Weights of a small mixture-of-experts language model, trained from scratch on English Wikipedia.
Size: width 128, vocabulary 8192.
Experts: 128 experts in each of 11 layers, 8 picks a token, a softmax router.
Below are experts of layer 4 (counted from 0) of a mixture-of-experts language model. Rows are named router (the router's row for the expert), down (a neuron's output weights, with its number) and show model dimensions 0-127. Each number is 500 + 25 x the weight over its row's rms, rounded and kept within 0 to 999. Numbers have three digits each.
Before each expert's rows: "comes before" lists some tokens at least twice as common just after its tokens as in all text; "raises" lists some tokens whose logits its average output raises strongly, later layers aside. This comes from a sample of Wikipedia text that the model never trained on. Tokens count by the router's weight.

# expert 71
comes before: " and", " of", " in", " were", " are", " to"
raises: " and", ";", " as", " of"
router:483521524479511473506508462479477494504445538499447467487507495477487470535487512541497543501500505450475492496527446467456510487552511507450493486510498475493534511510529536534504513459507518511474444453499520454505490484479493503496480516510487501540520439462493482496527481504485496514503566548503500490488515459494477525505459492509471491505530502484492505496499514497500485503546
down0:485541541494463473508494506513486532508537498489514519494519471500510502499522486477533480504509464481513572464457493497481495457495549494511558497488540501509479509571510511513530497538481449540465495512509480506438534516517520492490537485528510523501529511542490487518513463509465505512479497503474466508476437470551514517487514519504494508495507495501518474466522518488507480487481
down1:511489516513487519502503433493483466487483471488512482454505473536515434537525544482533474475494484451531511498519501539487521499512476544535515483450493474532479518469448511509492506499520484471498517496481512499535511520488486487476502486513543527476506456497553463475511503514491485525481456506524485498511475516457496519558478523493458518509512498515543488528513492473509479539500

# expert 17
comes before: " the", " a", " his", " 199", " an", " 198"
raises: " the", " a", " f", " F", " c"
router:519485523511528473493545446467558468559478481464504493542524505509490500512485519536496537430496550445494480482489491441514463499490515491503473522514511489480507497491503506494498507505529524525509503481502521479514505483509478467488456515513500490520555475508491540515467516508525468496524515496487496535461503525485514494472517511514488468520541547482458494506528493471543498506464
down0:532461545489495525526522538516499516494489492513457524493502483474480504528445540504543498468500550477507492473477493468478527497529459503457547451512510508501502465508488528504498489502478497471546476506491495495507531532457468513529501534507516463491506540498498505484512570504487511447528530564499497514508516522513520468483503514487499531473476521510492472458491534478479516488513
down1:536492511494513482513525471510486497466507506508484513494508426502489455574460519527514508525473511434504521501505523503507485486531498488493515522491473511529523475499503503516464472520515492489516508485499583528535501524502503445474513510524518560489478518504530513486493503485527500493510507470472520484476514563500493503509492472463500516509479540501458496563541477493497480529497

# expert 28
comes before: " |", ".5", "5", ".7", ".4", "%"
raises: "th", "0,000", "a"
router:493522554499482501516507468504531481513459537456502509493522518490528482535477517481481514503480523478462498490479508485503499525490478539458498571503524530466530492544533490566543525493500511477493469516512509456465485496474483494467510523498502499506484489505501563544514433510498492456516484512512505521462513491489500524505479458525481447533516531490465487487529510506477497507493
down0:486498499490488537501548468452472500544492530485539491492470487502493514501537488506500504490541500524524493454487501533521469493481479470485536528512506527481531446546494468528499510497471546510494541513514504494463514453561497500522467513483493461503454534489468502485495498491504495520514504454475467537507470491478525555497464543496470507500506473514535493498501509465518497465457
down1:504549478517473503496471528500540487530485483494464525488482537464484505511487477481463537479466521508535499468491456526499445472501487474542506488520511479531473476510529517520513492479478493524513483471471460526517512484514520490546481529502506497498494534469494500498518473477523477455459485538500498490492505473499503491502470454539470518497478417480477517461536480514542504462486

# expert 62
comes before: " the", " a", " his", " least", " an", " this"
raises: " the", " a", " their", " this", " its"
router:553492552473527513535580480442523469508469504449491500514557504509494500492477505495488517426479495465498510497498515484534475485531475521511445501516510530501517509500524514503481499494501524493478477485516499463483481489487496446485473500508501486503541485486501498521465500499522476508509533500464525509474495490450507508493491514480486513508545536481444470517510528453488472499473
down0:523492470540576488498475482509547509545522521495498481489486492460500508488494508490487501505517484490532483508486520511554509525508531486542471546465509486491530508450480524479505507503517486497455496474446519511473497518503488509502459491493501502489464506513454557489515541539517526510479522520548458525495493520491478449520481516479530494505541519503477532515522468482476491545535
down1:497533457516503502480456511519504459558533493528477473495471529526461537468502465552525473451527492521490488499497500504516538490479514458461525506499472530497485509493479519513498483487485505524498444496511511486501491464506548475513507497497509508489502408551479481513498493513496517527493465479470536533515515489492524436535486459489504487515501517487509483516482486501515507468531

# expert 47
comes before: " |", " of", ":", "|", "s:", " States"
raises: " of", " -", "'s", " status:"
router:540509547493489503516522477463521496499511477475480483490502514505526448543458522509507538479491519490478469462473490468499479533537459464469505510533495510509498485511486516537471498461498543480494468488476575490539491520490503454481485511512520467499469463495442486521518508516477486472520518501485479510485532510470492463522514498544448536497524509457507489508525529477491494466513
down0:527485501517506515529503488465487456511549502479490539512445554486481514523504453536524504480518487465528475472495524531480517488480509516495484525476523467546475519515493520487531444530514522497536475477486479449527490504517533503499497517523477484472499482486456509524455527534491498517504539494476520483517487477507508544537509505487483527534538538523513460491500493492513556525461
down1:479507528532560490505520539560502482463462507477474466474531508446505510493502497495476500524436479503545511483453503490502480461480490498512496509462507513525476534510519512505493506477526482488525527497480516508516484426481547514482507522497522504511505500480497490500507509542495479518522492491495504527489505536494501516504515510510532486434558475454517478512527448481526547500517

# expert 83
comes before: "sect", " In", " pand", " to", "FA", "3:"
raises: "ipe", "ither", "ired", "king", "an,"
router:509519525485513479531524490457504452528464499479466457517511506481523446527483470527479506487472511492477455475490479488490480506533479508487477550527519500473537470542498520525506541480523546483479471481497512487489466484481468469470475523515527466523500476492473508511511479478497480468528524515482501537457543493460488514506504484507478472547539542454478493472532511477516468483489
down0:514540540491481463501506502526433505517485474467495487497454529475496464475530511516503489502485528505467549489525546484493480528515508492579530485528526526533518488520492515508462467514501488470523508512507471500508482501484511508509467530531507479501556486533479514502454500475492530504481545517467525508453511505508431495456502504501473483494474505493471506493468528475534479518493
down1:449496510487515494480506498519492522513509502518490505484460513467488505514505469515464498468473464458489576557483535509486471492501480526495477471473499482430460478517497520523496515514452527512482475484492464541493493483496458491468512510471484498470475516497507528531495531535533503492455512546492496445503496446534510455494495502484547503464481506506523479480513518505518522495518

# expert 21
comes before: "\n", " |", " and", ".", "'s", " in"
raises: "\n", ".", ":", "/", ";"
router:488524525473545467485516482500561416500465524487491491480491496481484486483483493521510525469467536477503479485484479461486511507505488510462477492518531490470550507512527508496526501470522591501488482491485531515539490459467476499478482511476489488523526487489456481472543485501535488524501515537519501545443525453498509498485460489514505493506542496493504496493507512507491515500520
down0:509499497542508495490498510512524471529529477490518512492485517454484538472510510474505538484509486487498438473519437469542542483543492505486466520539505491487507523506510500484493515506555469505515485493540492486564478479455513460525470518482490505494483510509457482508532518508509522528523451516478467503494493461472501471463494471487447483498507495511453489460475545530509485487483
down1:504477519473507457492497553545574474486481468516493492502506487533489425528480512527511478468501477468497507490496541500474474466499456495547502491516488492500489490505546502503488531493527444500530522511487458515466518483472482485491496498496548487501482522505516531490514471484519507530511498450537540509531490484490513473454493490511507557499470479546493489544485499502512510499467

# expert 73
comes before: "jan", "j", "\n", " w", "ription", " pand"
raises: "ended", "line", " that", " where"
router:523528519482518473527528484467518462533458511484467464509513506478521458521480474532482504469467524481480469476503476484493480502538482518482478534524520529485527470545512523527510543474518541475472469469484515484495468483481461469464462520504518463535514487496477515514508477477507487465523529520477498532465541485474486514488492475502480455538533533451475481474526500490502467479498
down0:517512534453492475515487518514501526489517544507536504537465506520502489500502449438489483539490508537479488543525468526529509508475524495497506443480535516482477501502493566540462510457476512501555486473518524496467499496502543498507527514503498496507494493471499513496512492515480451559488486529495507511506499466507520518469523518490488489548495453466476484512531510500505451478533
down1:522503505475513525478462511497539502509501445515500454548559492542509510495505517573493494542527463483492476452536446496496515499509519496496493488508548500522485485500507449460484473501557520467524494514490514500549521501522529518532502489485504506509489499503470422471508496503509515476493478490512513470490530517512501471499475512512523476488513505522460499506544494467481467532506

# expert 123
comes before: " /", " of", ".", ",", " in", "'s"
raises: " /", "/", "'", ";", "ate", " in"
router:492516502512526488546555415466491488496498475504457488491517493514530491496516506486478546495472517498503467469513496496472471487530455501497522515520512523506524478483489525539481524480515518509474476494513541453545500524477472498495481521560482477510524479490479505531498503506479479470520502497518502491425513484428469527492502500524482475507496522478496491520501493460492444475475
down0:487448468445482507539494456507512502435503498546487508563483474516481496534535475475482505481483507516474486494553505505493509524544484532469486531498459477495485478473524532497486462492527490438543486490486462515516491525503486481505471480538507517472510530481489504511538435535525495496504494500478504473479502520481512483493509517472484492490454510507468518521494512503503471526536
down1:516484526534521440544545472455524499473477514547536518467498492514468544534499475471465518483506539497498462515497523487520504494481535533489506556537485510458450500513505481478518473511485508528511524484522509450468484474482503501488488506459522471481520468517502471532497471527491531530496510539476480507483483447474516462522494463486478502503481511483522483481532492488475526505493

# expert 54
comes before: "\n", " The", "The", "-", " In", "In"
raises: "-", " m", " ", " f", " a", " b"
router:500490514483549466481540526498491527502470511494471520530550496471522484493484452519495531483462486502508475470467514487514478469533533500520474516511562486510532494499502485508496534463486490479486509513463506508530449493506487505485466517488551477492480500475425508499543490485488508521522504504487503507505520483505469510521486433502473457562515517484445481474538470499491486501516
down0:506507443462519477521469510459491499538493495446533455527495520470494518490505468528503496479553515500474468501496443488492475539502486530470475532506468514492496481532520504503525488520482523507518502540514472504487512466520487497470527525505504479527452525494523495534454529497529466477488477519466453508542497541516490471520475558489523486495475476506474563507500485493502494512489
down1:544501498520498486533523488538512457545503546488475450480448496519513478478502520498475460516502519502509520508514467467510533512544475502474510499504491519501503457544524516515492469529482482534490502468500514526517492550482541475508512503469454497503518527472460503500498526450543472502542499463538485497524522480476514475495554483481510521488493545517504488489471484515525510491561

# expert 55
comes before: " |", " of", ":", "==", " ==", " by"
raises: " in", " a", " and", " to", "\n", " with"
router:510511536463472511520551490475511482523500519460518497476523480498495491561459499518461552514493545538478473476462530501503509547500481506496496523505494476482489495501511520538477528454510500485472488491494574499510471486498486480501496529537495473499483475480459498551517509519513482476530524511448492505473553472473490502522528490498478511492536546436483504509511469493500494489520
down0:456484449515543509517489466482529485532477506506511488530527525519487475465563537499509480515476486516508459541500452544487494493514520526502502520555513510482498482515506521499459495477510537554502550492500497502511494491498491459512525511487486543535503471490489484470517498492516492488516482528515511516500511491496541543508481556495476493537456491513453556467498493492478468490547
down1:481491466487453478491486526517497512523433515503531507563505505456504502491471509453498535505517515509491460503500505524460503521520471481518539465541499518471505537486477511507527541516479521477493514503501504541495544488488500526471519505506536507537424497518466537510493479549485494482501503504518501525497535513533517519440544483494474511512501479495540453488492529526497499531505

# expert 119
comes before: " |", ")", ",", "C", "E", "T"
raises: "\",", "\"", " (died", "\".", "),"
router:537545524501559484496513505495535466508479517451480465465507486496517502519501514528480492469484518503505479506525506496466546532535495493518486495533537557499522501486480515532554521472487517501446482464484492463503449471490486491493487502506488470545568517503446481512521460482508477508517522541495467530482498465493507505547506487518519502509521537489497500505516519507529455490497
down0:528490518463494472479518479477515540464481493512484504590499503477499477491494469510512503524468527495477479522493442518527451506496519478489504512510471495497498487458519544520507498473511494496490493475462533493517486516478441454523496482483530482536481525476519525510479487488491430488473474469561493474463504517527490505520505506507493480493542527476502509472489486443497502498543
down1:555520477558475519512476528488521481477513520504472518545509487488470515493500512530466482474534505515484550485516497509517521512494499479509449482479492481492465458503495529505562521487515466492524510461505477495457525511418483455501508483545521525515488506486531482504465487496513478501468470519481521470514477535492480458493522494470506454476464507472487502489478496507490466520541

# expert 39
comes before: " the", " a", " his", " their", " an", " this"
raises: " the", " a", " their"
router:519511503444517522539549484454505487550493508475462484533537513481480463487509496524491532448487511456508514472498514468538491516510531522501478569501492490455523499511515517506533511488511545515505492495495465476470491446481493444474491527495486490508517494515470566534467483513503503498495559499509507505501502503504466540533499489487490490521507531486474498449508464507493525495499
down0:488475493547494485491514504478549523518520507591516505497526441515527527519508462514542526457522499468506442495553525482512512514473531482502456505474493497515502507480508442491501503496508521517483477545532500523455526495496484475516470490477530499481511501475514502482516495481498485499502506526507556489508504524508499467433503521464521472497531489508471467522486493484518540503499
down1:511542470509544504502501528441484496463501531491505491485508507507442481482515457448515494512485482493502498477511456465460484470483501540475501469504469444506501487486509511498527520517497531532490494449504476521481529492491504484510496501503490510497477460545508497555463495472496466564523501496496532481495470521447499510498481540495489511509504524479511491446470462527521519538536

# expert 3
comes before: " the", " a", " his", " its", " their", " these"
raises: " the", " a", " all", " his", " three", " two"
router:551494507455528497535522518503501505542431474434473483505515519471498475463488526524500484419495500462497510454474504489487517509503495476502507514508516531487505492506519554499533529475502507504482500490474505470481494462463497439484473502511487477508527495514481529554473495502537476486488539527483482505476503522505498533489471481480524445500484504498487498457506505493519508476456
down0:526579456563517473507483500509460495446496490497514491508486529477521507478538478507464479515450510505491478519486518534517520473487490499517464470501501537465491487522550500519474511524496526537472493480492527520460476478510518514474509482518503466581495456506468524517485497511535502485509474504477500508482510477490491513459526489524499461512516506466525505452463488493514488496532
down1:505503541516480530523492513492504463514471480450485524523506475449495521483460517462495472567506485523494507492443478456466500508487520515462471512506475488493497487497500545489519486504482488512523530482487502530511478575485516537503499487488468470541506498486512450507479483512516459485481501469539479498506526514506503492548518533481513551500510521469469557489480514494541519479486